Below are experts of layer 2 (counted from 0) of a mixture-of-experts language model. Rows are named router (the router's row for the expert), gate (a neuron's input weights, with its number), up (a neuron's input weights, with its number), down (a neuron's output weights, with its number) and show model dimensions 0-255. Each number is 200 + 20 x the weight over its row's rms, rounded and kept within 0 to 999.
Before each expert's rows: a language model's description of what the expert responds to. This comes from a sample of Wikipedia text that the model never trained on.

# expert 18
Description: Prepositions and pronouns, ey endings
router,206,191,169,154,190,206,221,181,220,221,182,235,248,194,219,161,214,184,193,203,212,191,199,200,171,194,205,201,217,230,194,232,185,189,196,214,217,149,172,226,195,200,203,190,201,208,198,199,200,215,232,167,203,203,202,230,177,176,174,232,195,211,191,195,190,225,178,185,199,249,204,200,225,198,221,198,193,193,212,170,178,239,197,197,216,170,223,249,204,192,167,181,213,214,170,199,183,212,226,175,211,227,182,201,215,181,206,235,211,183,230,170,157,192,194,205,220,180,204,175,209,199,199,192,198,198,220,163,224,208,192,169,222,202,196,206,185,218,163,204,204,222,214,191,198,209,196,196,209,218,212,196,185,215,190,195,180,208,195,171,200,174,182,208,227,197,151,170,208,177,199,221,204,194,153,189,225,220,179,204,180,221,228,202,226,178,211,175,191,253,174,203,183,188,166,176,194,201,213,172,173,227,202,214,225,232,185,183,219,176,219,191,200,163,218,162,202,200,180,208,194,181,188,220,220,210,203,228,180,212,218,182,215,222,209,204,196,225,232,200,174,173,192,241,200,209,158,206,222,213,203,206,177,192,224,197
gate1,196,209,186,187,227,224,209,200,198,205,230,223,218,206,198,217,177,172,180,182,186,220,190,196,179,183,238,209,206,181,185,225,214,198,205,250,237,212,189,224,228,216,188,193,167,170,207,170,191,212,179,159,245,171,207,199,163,206,220,221,184,192,189,182,190,221,178,175,195,223,200,211,198,198,228,240,193,174,217,206,205,232,199,184,228,204,196,190,204,196,197,188,166,219,161,199,206,172,233,210,184,222,224,187,227,200,196,185,216,197,198,192,171,199,163,202,197,202,206,179,218,183,201,212,213,181,182,196,216,218,205,156,191,171,205,239,197,166,198,207,213,229,231,194,213,174,204,211,210,214,187,232,197,197,173,184,200,197,192,227,229,208,181,226,162,191,198,215,221,204,198,213,221,201,206,195,202,200,216,280,193,226,174,195,197,226,164,196,215,192,188,221,196,214,173,254,242,201,190,165,241,230,183,187,176,201,208,182,188,176,169,223,176,186,205,170,190,195,207,199,204,220,197,211,166,182,209,209,187,200,168,215,179,243,180,190,215,185,232,182,183,190,186,193,211,206,205,201,203,208,200,175,233,193,202,187
up1,201,207,198,209,195,188,231,209,194,207,203,174,199,197,188,214,177,226,264,202,231,196,225,203,203,195,165,223,192,210,193,209,181,202,220,184,182,198,195,194,201,178,192,205,209,207,202,215,234,194,225,199,183,179,209,200,238,216,177,193,223,186,238,254,225,217,184,188,179,195,219,212,176,220,187,181,197,180,160,180,212,207,232,214,181,196,187,224,214,212,239,217,206,196,188,180,195,210,194,197,202,185,218,165,170,163,182,173,200,188,162,170,211,205,221,185,209,200,206,183,221,213,211,234,155,199,198,213,205,186,182,203,179,213,191,151,196,205,232,218,188,190,199,250,219,226,182,201,215,179,172,185,208,202,209,186,181,217,216,223,173,146,198,201,237,206,200,219,169,183,202,240,194,171,203,212,187,195,173,169,182,180,189,211,204,186,223,195,202,194,205,186,218,186,196,159,182,234,251,229,196,196,196,212,212,192,179,181,233,194,181,195,229,220,196,235,200,185,164,205,193,214,178,200,197,236,181,146,220,207,206,202,216,204,199,207,246,242,211,207,210,212,185,198,202,212,179,183,230,166,201,189,189,200,185,187
down1,186,189,158,236,212,190,230,226,177,193,173,204,198,173,207,179,191,187,201,191,202,197,218,198,180,187,197,209,228,182,200,194,214,221,208,197,188,184,203,205,207,168,212,185,204,229,182,202,187,215,229,191,210,185,206,221,216,166,167,179,219,170,169,212,195,196,173,190,177,189,161,190,247,183,238,171,226,207,189,197,190,159,192,218,211,207,237,211,220,170,221,202,216,213,204,173,232,148,154,210,227,198,193,197,211,206,221,176,224,202,204,189,253,231,212,176,219,177,181,185,234,224,192,195,212,192,195,193,177,149,203,211,234,208,213,225,228,225,184,188,216,193,232,184,197,188,162,182,200,215,204,217,174,191,223,191,205,176,177,175,172,199,190,188,181,207,241,187,186,191,195,204,219,225,176,222,224,191,189,182,211,184,214,178,197,255,215,219,197,196,197,218,194,223,184,215,215,207,182,183,162,207,197,230,239,193,194,169,181,197,191,196,204,233,202,223,180,189,223,205,199,187,191,201,178,223,203,159,195,213,206,216,211,162,211,209,205,212,158,197,250,217,222,215,219,203,218,185,203,186,214,222,191,203,199,201

# expert 28
Description: Prepositions and "and"
router,163,188,184,195,151,213,244,171,219,212,181,205,229,200,203,172,222,200,206,227,214,179,188,206,198,176,172,187,254,206,203,217,207,179,208,184,220,206,196,226,204,175,191,169,196,205,206,195,180,226,201,181,208,225,227,196,197,190,196,235,187,205,175,187,179,188,202,195,189,199,206,195,211,170,230,203,219,173,199,163,194,195,182,163,195,198,216,194,186,172,184,199,225,233,214,175,192,191,223,196,201,200,204,208,210,200,227,211,214,185,206,178,178,188,163,212,211,189,225,201,193,213,195,186,200,244,232,193,222,208,187,203,229,221,188,195,181,219,167,221,224,217,206,167,158,217,168,185,211,209,212,182,196,215,177,216,196,194,224,180,231,208,196,256,223,220,207,198,220,189,194,245,163,198,175,178,225,214,173,188,178,202,234,228,196,194,232,186,187,240,191,214,185,187,197,186,204,174,251,157,176,196,223,159,233,192,177,172,219,182,186,168,228,207,207,188,237,189,182,229,192,201,202,192,222,228,213,212,199,185,225,187,207,199,219,199,209,220,244,168,183,207,187,213,193,207,193,214,211,222,230,207,186,194,228,215
gate4,214,198,212,232,183,196,193,210,218,188,184,189,175,196,208,170,195,200,187,208,194,203,185,193,179,210,199,221,162,216,190,178,204,173,241,192,245,189,197,184,182,253,226,227,213,200,199,206,191,192,193,177,197,213,208,221,213,245,212,230,202,206,192,197,217,194,200,199,180,183,227,230,214,182,208,215,230,193,202,197,215,183,199,181,207,188,194,201,160,183,204,203,260,206,229,217,197,209,205,188,228,240,239,177,206,197,211,217,228,222,158,214,200,202,191,191,198,244,206,192,180,237,201,212,219,199,215,192,191,201,177,191,202,186,215,205,177,211,205,176,184,228,206,175,187,160,178,218,186,193,241,232,206,215,161,199,188,200,191,202,237,187,218,174,199,184,205,223,174,205,224,188,214,244,208,161,203,199,203,214,187,197,192,177,205,203,226,178,190,199,216,206,193,209,187,214,190,208,197,166,208,207,143,158,182,169,189,198,178,191,212,181,201,188,188,161,190,167,240,199,232,204,175,191,215,195,186,199,224,171,184,213,185,255,200,201,158,213,224,226,228,199,189,208,215,238,223,231,216,208,174,193,236,174,192,206
up4,207,205,188,169,206,219,199,188,187,190,215,185,210,207,168,261,220,188,182,177,205,208,210,220,215,188,201,189,230,177,184,234,215,239,165,214,171,213,191,227,215,179,173,193,190,185,210,193,203,189,149,196,194,229,193,187,218,162,179,170,174,205,198,215,182,200,200,206,218,209,199,176,211,208,218,194,207,212,238,218,186,215,200,224,192,183,195,178,251,211,193,208,153,213,186,189,207,214,192,215,179,193,176,206,210,212,212,199,166,187,236,162,179,197,224,203,219,171,181,191,186,151,231,167,201,200,209,171,201,198,203,219,210,221,174,190,225,210,214,216,219,175,192,201,219,228,225,198,203,216,158,198,189,205,227,210,192,198,197,177,164,214,206,207,213,199,194,177,232,217,170,207,183,159,198,233,210,199,176,202,208,195,181,244,171,174,195,224,230,220,187,191,212,197,202,201,184,179,203,206,201,195,207,236,232,203,195,216,207,213,185,214,160,193,182,239,215,253,192,184,184,194,220,191,205,197,213,212,178,221,233,170,196,163,212,217,232,204,161,217,210,229,214,204,182,167,198,213,190,198,219,215,156,217,205,203
down4,195,180,230,192,195,233,190,192,229,231,227,202,194,208,203,195,212,233,225,225,222,233,180,224,190,180,203,189,196,204,207,208,197,230,204,200,229,208,206,178,201,204,214,226,211,221,223,199,192,221,178,244,194,138,199,189,179,143,170,196,183,231,189,249,186,201,208,182,195,189,181,192,220,207,170,210,188,198,235,218,210,206,187,186,184,219,191,167,211,212,198,209,179,207,161,204,186,207,198,233,212,199,227,179,213,212,198,203,159,221,203,203,210,227,199,220,207,231,210,196,202,211,221,170,183,192,169,218,227,197,185,223,205,198,204,203,198,203,187,197,241,189,192,191,200,219,160,210,219,221,194,196,209,186,204,211,211,186,221,220,217,216,189,187,202,190,166,187,222,243,164,197,193,188,229,202,172,182,200,179,183,211,210,196,205,154,200,190,194,168,216,185,236,181,205,200,198,199,198,185,183,194,217,199,131,191,185,219,174,202,194,213,240,178,181,188,175,193,198,176,170,217,211,211,200,238,182,180,170,156,218,221,192,235,200,203,177,167,168,215,203,199,208,164,203,180,178,227,196,174,154,214,189,220,218,209

# expert 14
Description: Spaces before numbers
router,178,205,193,217,171,211,231,186,236,230,194,226,221,223,226,182,208,182,233,214,221,175,181,219,192,188,165,217,203,206,193,219,203,196,216,202,203,205,184,211,193,181,211,166,186,218,231,207,182,229,224,194,214,211,211,209,194,194,172,225,183,155,175,186,170,223,174,180,205,242,217,207,212,181,213,200,198,203,209,178,186,236,201,193,198,166,209,229,192,174,201,202,213,197,168,175,192,213,238,211,212,215,193,217,204,167,221,194,202,212,219,173,200,203,186,230,200,187,226,184,190,189,200,191,189,231,222,186,197,216,206,179,220,185,172,168,182,221,197,196,215,219,219,172,201,191,193,214,221,188,226,197,194,238,175,193,171,187,207,194,227,155,223,213,210,228,216,173,200,197,193,248,175,221,171,176,226,199,169,178,175,219,226,227,221,187,230,185,168,210,181,208,173,190,180,170,194,178,227,165,192,201,227,209,226,188,179,157,222,195,187,165,200,161,203,189,206,189,185,226,193,225,223,205,229,224,207,217,186,208,232,183,229,208,198,163,222,211,228,175,203,200,176,216,204,228,175,210,228,233,218,210,187,219,216,215
gate3,223,206,211,187,175,197,209,215,186,207,184,190,219,205,199,214,184,222,208,177,212,199,219,159,207,146,209,179,184,226,191,174,196,177,231,181,179,204,210,226,205,200,210,209,226,231,189,192,179,200,194,202,217,173,198,168,184,215,218,194,191,193,202,209,196,172,174,207,218,226,191,210,164,214,176,214,198,205,225,213,203,196,197,188,199,214,217,170,225,231,191,194,206,200,203,208,193,196,222,237,194,232,195,219,215,212,223,211,202,179,211,210,163,194,165,186,207,232,234,255,212,221,170,168,202,195,205,186,183,194,208,231,220,180,160,202,236,166,219,191,152,204,242,205,188,214,197,204,171,179,169,215,186,194,209,206,188,217,156,210,163,169,196,229,204,192,227,223,238,206,220,173,227,198,206,168,210,231,237,196,202,181,194,201,216,190,228,217,179,197,142,196,221,236,184,200,210,194,217,210,193,210,189,208,211,188,207,192,176,173,210,208,155,181,196,184,200,192,191,196,215,234,180,242,189,206,196,176,179,181,192,191,209,205,179,162,180,170,222,175,200,214,220,191,164,203,178,224,245,214,209,207,206,222,224,189
up3,196,238,180,143,161,201,230,244,203,197,171,198,204,195,164,240,216,233,173,218,233,189,217,187,204,190,173,182,184,245,218,198,217,168,237,188,173,187,196,236,187,217,196,203,202,230,223,220,195,198,167,186,203,193,215,200,204,201,203,179,190,220,175,182,191,190,218,205,221,198,215,195,190,231,191,223,210,214,203,213,208,213,198,172,199,196,184,188,180,215,215,216,194,220,205,217,184,214,213,214,182,207,218,224,230,221,199,210,194,228,210,191,168,176,174,167,189,221,201,207,192,216,161,163,198,205,186,198,203,209,209,247,202,194,173,215,187,200,211,200,174,178,221,200,218,224,187,186,161,153,175,221,214,193,216,214,188,196,195,214,180,159,164,201,181,171,238,235,195,192,205,213,217,187,200,172,188,208,207,164,194,179,185,209,200,194,192,232,173,179,198,211,217,202,208,171,242,197,198,219,175,204,177,203,212,183,211,224,197,164,212,194,173,204,216,173,223,160,161,197,209,220,193,212,207,226,178,189,209,180,179,179,179,231,185,164,171,181,210,201,198,219,194,190,195,191,215,205,256,204,205,229,205,229,190,189
down3,193,211,178,189,188,187,178,208,178,214,184,207,200,222,195,214,179,181,184,225,231,192,223,194,209,210,225,193,182,199,219,164,223,211,202,216,216,213,209,196,187,224,215,155,230,197,162,240,203,202,212,200,225,195,192,227,202,211,183,203,209,184,199,218,174,183,186,192,221,180,191,201,210,219,206,201,231,215,193,210,203,202,179,186,216,207,221,183,208,206,198,234,236,203,185,212,137,164,182,231,188,210,179,244,171,208,225,189,227,195,219,208,200,215,192,187,154,159,229,195,193,215,178,177,191,244,181,192,233,221,229,198,178,218,228,166,190,213,182,214,235,187,205,191,187,212,189,209,204,168,165,173,183,193,194,185,202,224,195,217,159,219,198,182,169,185,224,223,189,198,220,218,187,195,186,198,213,199,173,161,212,206,144,247,165,252,201,178,182,204,190,204,213,214,216,187,194,210,175,172,213,183,212,222,194,193,207,208,221,217,217,184,215,168,191,146,200,200,206,174,170,226,237,215,199,200,227,218,185,196,175,212,161,195,209,190,211,215,228,209,182,187,199,185,218,216,224,180,207,224,204,199,211,195,200,210

# expert 31
Description: Abstract noun suffixes
router,202,221,165,170,163,199,200,160,208,228,186,203,190,191,232,214,214,202,214,196,233,173,156,209,188,159,180,225,206,203,207,224,209,164,217,181,224,180,218,222,189,178,189,199,197,220,230,187,211,207,194,187,208,181,219,200,193,189,193,221,194,203,188,215,177,194,156,192,171,229,213,209,228,183,225,197,198,222,203,191,174,214,174,177,193,215,226,211,197,183,174,231,195,196,185,192,171,221,225,208,220,230,191,175,212,200,216,214,221,185,209,192,152,193,173,252,210,186,221,167,201,171,196,169,164,233,202,182,193,206,206,196,246,171,185,177,179,219,176,226,217,214,218,162,204,151,195,215,206,191,226,207,178,220,195,182,195,205,176,202,235,161,201,199,240,218,214,162,197,209,178,204,191,200,184,197,204,216,212,179,181,182,191,210,217,199,213,195,200,235,203,197,182,189,188,181,202,176,206,168,211,211,225,208,205,217,210,186,219,219,175,203,187,185,218,158,197,183,198,244,188,221,216,190,204,227,213,203,203,179,226,205,224,197,226,176,218,213,221,165,185,214,145,190,173,209,180,197,208,226,221,199,193,194,230,201
gate3,183,202,151,182,215,198,211,186,234,223,189,222,231,197,194,174,184,197,181,211,231,196,221,184,197,197,187,200,194,197,202,232,176,187,195,197,230,178,218,179,214,213,180,171,231,230,214,182,197,211,206,170,187,195,173,194,202,173,170,189,195,183,233,216,214,208,228,202,153,205,159,239,191,178,209,208,166,187,220,220,202,206,199,242,187,200,208,191,152,183,176,190,187,185,189,191,211,189,187,213,223,149,199,238,227,210,203,187,202,196,236,198,184,216,172,175,184,238,183,184,191,223,211,210,186,169,215,197,179,192,196,193,215,185,199,141,208,202,202,184,204,178,160,194,202,168,192,229,206,184,230,188,207,208,201,157,208,158,186,230,182,187,190,202,191,168,227,167,201,194,228,209,186,178,193,186,209,189,203,221,213,184,187,217,207,198,219,200,205,230,239,209,191,187,237,187,170,173,197,170,159,201,185,187,204,163,229,173,211,216,225,160,225,197,214,191,177,189,219,231,212,169,200,196,212,212,197,188,221,214,178,246,218,225,207,221,174,210,183,194,202,212,180,195,190,216,174,215,187,193,224,199,206,195,192,195
up3,192,211,151,188,215,194,200,200,230,210,205,180,203,196,200,189,192,200,188,216,251,186,200,189,196,182,188,202,207,219,201,228,220,203,157,184,252,206,225,196,175,196,191,191,231,220,209,189,204,191,185,182,190,205,183,184,241,195,189,194,165,175,194,182,211,191,233,206,158,185,160,222,197,186,181,221,166,208,200,189,208,163,191,212,202,186,200,201,140,211,183,195,207,191,182,204,212,194,221,241,232,185,196,223,251,228,207,179,203,209,211,191,200,240,160,195,179,222,160,204,210,221,223,205,184,156,190,209,196,216,182,213,184,195,193,187,193,217,195,197,185,185,201,207,216,167,218,230,194,187,226,197,227,207,199,142,179,183,158,237,176,167,193,195,201,176,209,174,213,199,212,189,197,222,178,156,210,179,173,202,211,208,197,225,223,206,219,183,213,193,203,174,197,172,235,184,184,222,198,185,164,181,218,193,203,174,220,168,215,219,218,164,235,200,229,162,172,167,207,195,193,180,199,199,199,230,194,207,229,210,220,227,236,196,193,212,187,201,189,195,225,190,185,191,209,186,188,189,205,182,186,193,209,189,177,203
down3,189,171,212,180,203,216,189,201,188,165,212,209,181,193,229,210,214,191,135,186,213,215,203,213,224,203,212,218,185,219,225,217,245,183,220,218,158,210,195,189,199,221,211,208,223,165,194,226,233,194,200,198,229,220,206,212,201,201,175,182,214,219,205,204,177,178,207,172,222,185,225,216,183,183,208,169,207,211,223,159,187,229,186,196,210,190,177,177,186,209,185,199,207,237,231,200,208,163,201,189,205,233,227,160,184,195,185,197,223,190,208,217,173,208,223,173,210,160,175,186,183,189,201,234,211,199,177,236,178,187,212,189,176,257,186,181,192,214,213,234,195,196,212,216,200,191,202,189,208,177,181,233,196,180,235,175,208,249,174,174,219,193,246,197,203,185,204,216,162,188,169,183,188,206,210,185,198,180,203,187,171,195,185,181,206,186,190,190,180,180,216,201,206,186,166,182,218,225,245,219,184,241,195,224,175,214,228,194,188,192,195,221,202,221,197,201,183,198,204,192,186,239,227,220,207,226,170,182,201,200,203,187,196,182,199,216,183,199,179,172,185,182,227,245,195,177,213,182,185,190,192,220,217,233,210,220

# expert 7
Description: Years and sports play
router,193,178,150,203,172,225,211,184,217,208,182,216,208,230,234,186,225,174,211,217,204,185,180,216,186,204,213,220,229,205,189,230,193,179,236,182,211,188,167,224,186,179,192,180,214,215,227,225,177,213,200,193,188,218,200,208,192,206,177,242,197,162,190,193,189,208,185,200,177,207,199,196,237,186,205,199,185,206,234,202,216,259,195,203,201,190,223,208,212,193,212,186,193,221,161,166,188,225,225,179,201,224,177,219,200,168,232,213,205,176,222,180,196,196,172,217,209,211,213,183,166,210,192,177,192,202,208,184,178,221,195,194,202,210,164,198,161,216,173,202,232,238,212,173,203,159,203,188,229,200,234,203,203,211,185,169,178,187,210,189,212,170,205,229,211,236,208,189,222,204,184,211,164,224,204,194,213,242,171,177,202,194,250,208,235,161,220,165,179,215,171,216,181,193,158,178,189,204,199,175,181,206,215,202,224,187,201,177,213,209,172,184,216,173,230,172,188,190,194,205,187,203,197,186,185,214,230,223,195,198,223,197,227,173,237,188,198,222,235,206,199,197,185,215,211,223,197,225,206,230,197,226,196,214,216,206
gate1,209,217,198,185,207,211,247,208,190,240,205,191,220,182,226,210,217,215,203,189,229,207,208,226,198,181,177,215,204,207,208,193,200,137,187,208,217,221,181,177,195,217,214,210,198,209,180,186,241,241,173,213,177,193,217,217,168,200,206,209,187,203,190,197,167,182,189,248,196,228,206,219,221,206,203,215,160,207,219,176,190,225,198,210,207,256,194,222,227,208,213,131,181,193,192,186,209,197,157,198,194,202,204,187,177,160,188,202,200,189,180,170,206,210,231,222,203,192,212,196,177,194,175,177,210,195,230,187,174,188,205,192,192,211,191,215,178,217,200,198,181,214,155,221,211,212,196,228,226,200,204,196,205,199,168,236,230,205,187,191,162,195,200,184,208,206,199,203,199,214,180,215,189,189,161,253,224,158,179,179,167,181,185,224,202,202,214,180,194,205,194,215,197,185,199,195,192,190,178,228,219,183,237,195,202,178,204,222,210,224,210,167,200,201,220,250,179,212,191,195,233,163,227,213,210,219,170,155,192,211,185,204,215,216,190,177,191,232,184,209,204,219,199,195,203,232,210,186,181,182,217,187,169,225,210,209
up1,207,156,190,202,232,204,131,201,227,157,178,237,182,215,187,190,175,182,199,190,184,191,201,176,180,206,228,211,177,213,201,188,215,262,210,200,188,207,193,226,211,192,177,180,225,187,214,218,172,177,234,194,203,213,191,157,227,213,178,206,221,192,219,199,214,192,201,187,206,203,191,188,189,181,192,204,259,186,182,214,225,206,192,206,202,132,208,198,186,204,189,233,240,204,207,185,173,189,244,214,222,186,189,204,219,226,205,189,206,197,218,233,176,201,182,195,173,203,169,209,200,189,223,183,196,184,156,177,227,220,203,200,193,198,216,206,230,174,190,222,205,184,235,190,210,201,220,173,210,211,186,195,198,213,218,190,168,204,238,202,232,204,199,189,219,214,183,215,210,198,225,229,195,183,213,152,176,224,214,217,192,220,220,190,208,177,179,230,223,193,218,174,171,191,190,195,217,210,230,175,182,174,173,206,185,211,210,167,185,181,195,233,205,210,185,175,195,187,209,243,168,228,166,191,195,187,216,249,203,202,198,204,189,197,215,201,207,180,205,204,195,177,178,198,196,184,181,201,198,206,193,196,229,194,210,183
down1,216,208,207,186,167,174,209,184,200,211,194,214,198,201,217,211,234,182,173,188,197,211,205,213,183,205,202,229,218,185,199,197,221,198,165,222,196,224,180,219,174,201,177,182,201,223,205,213,201,230,193,229,181,196,195,245,163,187,201,198,163,215,203,200,200,220,223,205,217,165,219,193,219,248,231,188,169,197,222,230,206,197,195,238,182,213,188,227,244,236,204,180,191,218,171,218,178,208,179,177,225,187,202,209,198,202,187,181,232,194,176,194,218,224,160,187,182,189,199,193,193,206,251,211,207,211,200,202,222,186,226,214,192,196,194,220,204,206,233,246,200,178,185,224,207,176,220,208,194,178,212,170,192,188,197,213,190,220,236,206,243,181,197,183,194,225,204,207,174,170,242,167,209,229,171,228,221,175,203,163,178,222,162,197,215,204,188,188,213,189,216,216,188,207,201,203,239,207,242,223,201,206,200,202,221,187,195,213,190,239,182,204,173,211,198,227,179,200,211,211,200,150,193,206,192,197,182,227,196,234,236,185,210,203,216,208,242,202,211,190,227,206,204,196,185,237,195,171,222,213,240,209,180,238,202,192

# expert 29
Description: Digits in numbers
router,181,207,192,196,163,206,210,197,208,217,184,223,226,231,231,193,212,188,219,225,213,179,200,207,191,195,168,217,213,201,194,235,177,202,207,174,212,168,180,219,177,196,199,178,200,216,243,208,181,224,218,185,212,197,214,195,205,201,185,231,197,178,162,203,185,241,195,190,173,227,187,218,215,188,185,194,198,201,220,187,190,208,212,191,187,171,223,198,176,196,182,204,193,214,173,187,182,234,230,191,217,240,159,220,213,190,224,206,208,187,245,197,190,183,179,212,202,196,199,190,211,177,179,205,195,210,202,185,191,215,186,176,231,198,190,189,180,220,187,186,227,224,202,202,199,171,195,221,220,199,204,200,176,219,159,191,181,155,239,181,231,172,228,232,199,217,168,173,229,197,199,223,184,197,172,169,234,200,179,194,199,208,209,207,223,187,225,176,187,246,172,216,184,209,185,188,179,171,220,170,199,206,212,225,230,196,181,190,223,187,177,203,181,178,231,173,203,196,158,259,189,217,202,210,221,203,234,207,160,202,234,181,208,202,210,156,202,200,215,194,176,187,179,221,217,222,174,217,242,216,199,202,166,215,207,227
gate4,212,177,191,190,221,164,183,218,179,235,197,174,180,190,218,187,220,236,203,215,211,191,179,209,208,231,207,196,182,168,207,208,187,228,171,222,194,196,195,207,195,199,248,213,207,246,237,216,214,219,219,204,205,225,201,244,220,214,187,181,212,164,214,201,212,221,216,187,197,232,183,199,235,244,201,186,186,188,200,185,167,162,206,207,184,194,175,199,209,225,201,231,216,182,224,221,229,187,171,204,204,176,197,213,218,176,181,168,183,169,213,212,208,158,204,199,211,178,231,151,194,182,238,186,211,191,216,193,191,178,189,221,189,202,188,173,208,202,210,201,204,208,235,183,232,209,200,200,197,197,196,228,187,188,206,199,203,187,172,208,224,167,211,169,187,194,202,209,211,171,183,205,243,239,196,207,197,212,210,195,216,216,203,191,188,209,189,218,180,230,208,214,187,183,174,204,179,191,192,168,179,191,226,212,179,203,236,188,215,180,221,193,199,169,222,134,208,221,176,184,217,183,190,198,204,193,220,219,194,199,222,235,212,160,202,184,194,205,148,247,211,194,188,197,224,171,170,201,212,208,178,184,179,195,194,234
up4,195,202,202,187,211,215,191,219,179,225,258,190,207,215,178,209,216,205,229,167,204,212,233,176,214,217,188,204,159,226,181,190,208,251,196,213,216,204,198,186,246,227,236,221,216,203,204,233,188,204,203,181,195,212,209,205,195,177,154,165,195,229,198,184,211,214,181,198,189,187,212,217,181,205,212,195,225,198,218,177,217,183,233,198,196,194,208,170,189,218,232,206,226,206,181,211,200,206,177,212,168,232,226,166,260,205,158,197,226,187,189,214,207,187,181,210,197,197,211,220,185,217,201,215,206,188,210,214,176,181,201,238,220,186,232,207,176,220,198,259,202,202,232,187,188,232,207,221,185,200,211,175,205,221,147,202,199,175,192,198,216,213,194,206,163,244,199,231,216,166,175,210,183,210,199,206,201,213,185,199,218,201,193,193,204,198,182,213,194,225,210,200,177,169,195,194,166,188,175,217,223,176,196,215,206,205,197,181,181,211,211,220,210,229,222,213,165,195,185,228,217,180,198,222,205,180,211,201,171,206,232,218,176,217,202,190,214,198,208,169,204,201,199,210,229,229,206,163,236,226,238,207,182,159,206,213
down4,236,201,215,203,224,192,205,229,182,199,231,151,222,190,185,196,196,167,222,203,216,200,188,163,196,221,185,232,204,211,203,179,187,166,234,232,213,187,158,227,192,170,179,210,193,225,202,188,186,199,206,176,197,175,209,161,195,219,221,207,190,175,188,244,189,175,246,191,173,174,212,207,202,174,211,178,205,247,184,198,205,224,207,222,200,229,186,173,190,184,214,236,206,247,212,212,192,188,195,208,150,205,216,199,200,184,190,221,219,220,202,192,242,201,229,217,202,200,231,160,191,189,184,204,214,180,211,222,187,254,194,224,195,202,197,196,180,221,205,189,202,199,212,185,193,203,237,208,217,195,174,168,208,215,222,230,224,210,176,220,197,202,208,200,213,225,204,215,252,202,217,181,224,172,211,202,245,214,213,225,208,183,174,204,203,217,233,186,213,201,200,263,200,215,192,231,224,196,186,204,208,167,205,206,185,219,204,190,184,195,210,198,210,193,209,208,195,246,211,173,202,188,186,188,188,224,202,216,212,225,161,211,167,193,225,217,225,194,171,192,185,214,185,217,214,208,191,201,228,205,214,197,179,204,182,194

# expert 15
Description: Mid-word stems before suffixes
router,182,188,182,200,195,194,238,205,197,188,169,170,231,198,213,209,199,167,204,223,202,162,205,223,205,183,170,198,240,198,173,232,227,194,201,181,223,205,162,214,210,174,228,187,214,192,218,204,192,219,219,189,223,201,210,193,190,196,200,208,192,202,184,198,206,199,175,195,175,229,185,200,232,194,210,223,197,176,206,190,188,182,191,163,174,198,199,222,191,180,205,195,209,172,145,195,167,213,220,180,205,214,195,202,206,176,187,220,213,191,203,170,177,218,162,216,185,179,193,164,175,167,157,175,225,208,215,164,200,209,209,178,225,181,178,179,165,225,182,189,233,204,242,153,193,186,175,205,210,180,187,220,190,219,215,197,197,200,199,169,204,169,193,208,207,194,201,168,235,177,199,220,185,214,203,212,224,184,200,187,199,195,247,212,231,192,186,181,215,229,212,185,173,193,166,180,197,200,226,172,192,196,214,201,228,187,189,191,260,179,172,175,194,215,215,167,182,183,193,202,202,203,186,209,207,249,220,199,213,178,240,171,252,178,212,202,198,197,221,196,186,202,170,215,204,188,195,199,218,227,189,219,166,204,211,225
gate1,177,203,217,196,167,204,196,188,217,191,189,183,219,206,182,183,227,184,190,204,201,211,218,212,207,186,200,194,199,176,196,220,195,195,147,245,196,180,202,201,194,229,230,205,234,203,217,196,187,191,249,171,245,188,199,259,193,234,195,207,214,196,221,244,195,174,225,206,206,194,212,152,199,204,161,206,193,207,193,229,164,214,172,160,218,178,171,206,225,222,214,198,171,197,179,241,196,192,152,225,202,195,206,191,199,175,174,164,163,219,208,197,200,215,202,199,201,186,208,145,209,206,209,168,198,172,196,197,195,223,211,197,189,200,196,205,174,189,188,205,204,189,191,198,183,213,191,181,167,211,197,149,207,207,232,176,161,201,201,184,185,177,209,191,222,201,209,179,206,205,177,200,188,179,183,205,229,195,195,218,176,213,234,186,203,172,208,201,221,233,150,189,204,199,168,229,201,211,214,185,220,182,202,155,215,202,207,193,230,177,158,189,173,222,206,179,226,184,193,201,220,211,187,192,201,196,196,184,213,230,197,206,185,198,184,226,152,190,211,190,227,170,190,201,198,198,179,199,192,177,155,205,197,214,191,203
up1,213,180,223,201,183,207,222,209,173,189,167,195,214,198,194,176,224,203,197,191,158,225,233,190,191,213,193,208,193,202,176,207,186,197,187,217,200,152,209,180,217,199,201,240,236,188,219,197,213,162,214,188,244,207,182,215,205,230,229,191,181,201,216,199,205,188,188,200,163,205,215,169,197,222,198,197,198,178,182,219,178,220,185,128,218,184,202,205,173,204,209,198,196,178,204,203,183,199,163,205,178,185,204,174,227,176,197,147,198,207,185,209,222,184,202,205,224,201,222,189,189,217,236,180,184,183,212,175,179,216,186,198,223,176,216,180,220,217,169,196,212,214,193,166,201,237,207,178,181,232,195,191,166,165,223,174,172,188,184,220,194,193,194,188,204,182,250,238,218,181,211,197,180,200,186,215,201,210,223,263,187,220,237,203,197,205,183,204,187,203,200,197,189,192,181,202,193,216,230,177,185,187,231,154,188,227,184,208,174,165,184,211,175,209,199,166,222,205,203,223,235,195,205,171,181,192,208,208,196,211,181,191,201,230,194,200,176,172,195,247,216,213,210,181,157,204,188,185,202,185,198,212,210,208,232,211
down1,231,190,211,237,189,175,181,217,212,190,186,205,179,213,232,199,203,216,230,166,215,224,197,179,175,196,200,179,190,191,204,207,193,212,205,174,216,187,207,218,191,193,196,162,183,243,207,178,185,220,220,198,229,208,198,175,225,209,188,226,207,187,208,215,204,212,200,203,210,196,226,232,222,202,195,153,167,243,173,191,174,186,220,209,230,190,194,196,183,210,184,186,232,245,218,178,180,201,206,228,199,154,182,197,210,211,183,209,170,177,182,207,169,152,198,185,196,225,193,200,187,209,191,163,192,200,184,196,204,224,165,195,193,207,188,186,189,200,232,190,197,206,187,184,241,225,226,203,212,203,196,208,181,195,205,221,199,188,210,215,218,187,156,222,219,224,199,186,192,157,196,212,221,188,190,198,202,210,247,177,209,181,204,167,216,202,197,200,178,207,209,199,212,208,227,146,220,214,178,225,180,193,204,208,210,201,161,162,186,221,220,184,154,206,207,184,206,184,195,197,161,200,162,199,214,210,199,195,159,186,215,194,209,160,202,166,209,221,228,227,162,203,223,215,228,212,191,180,167,223,227,239,204,189,183,227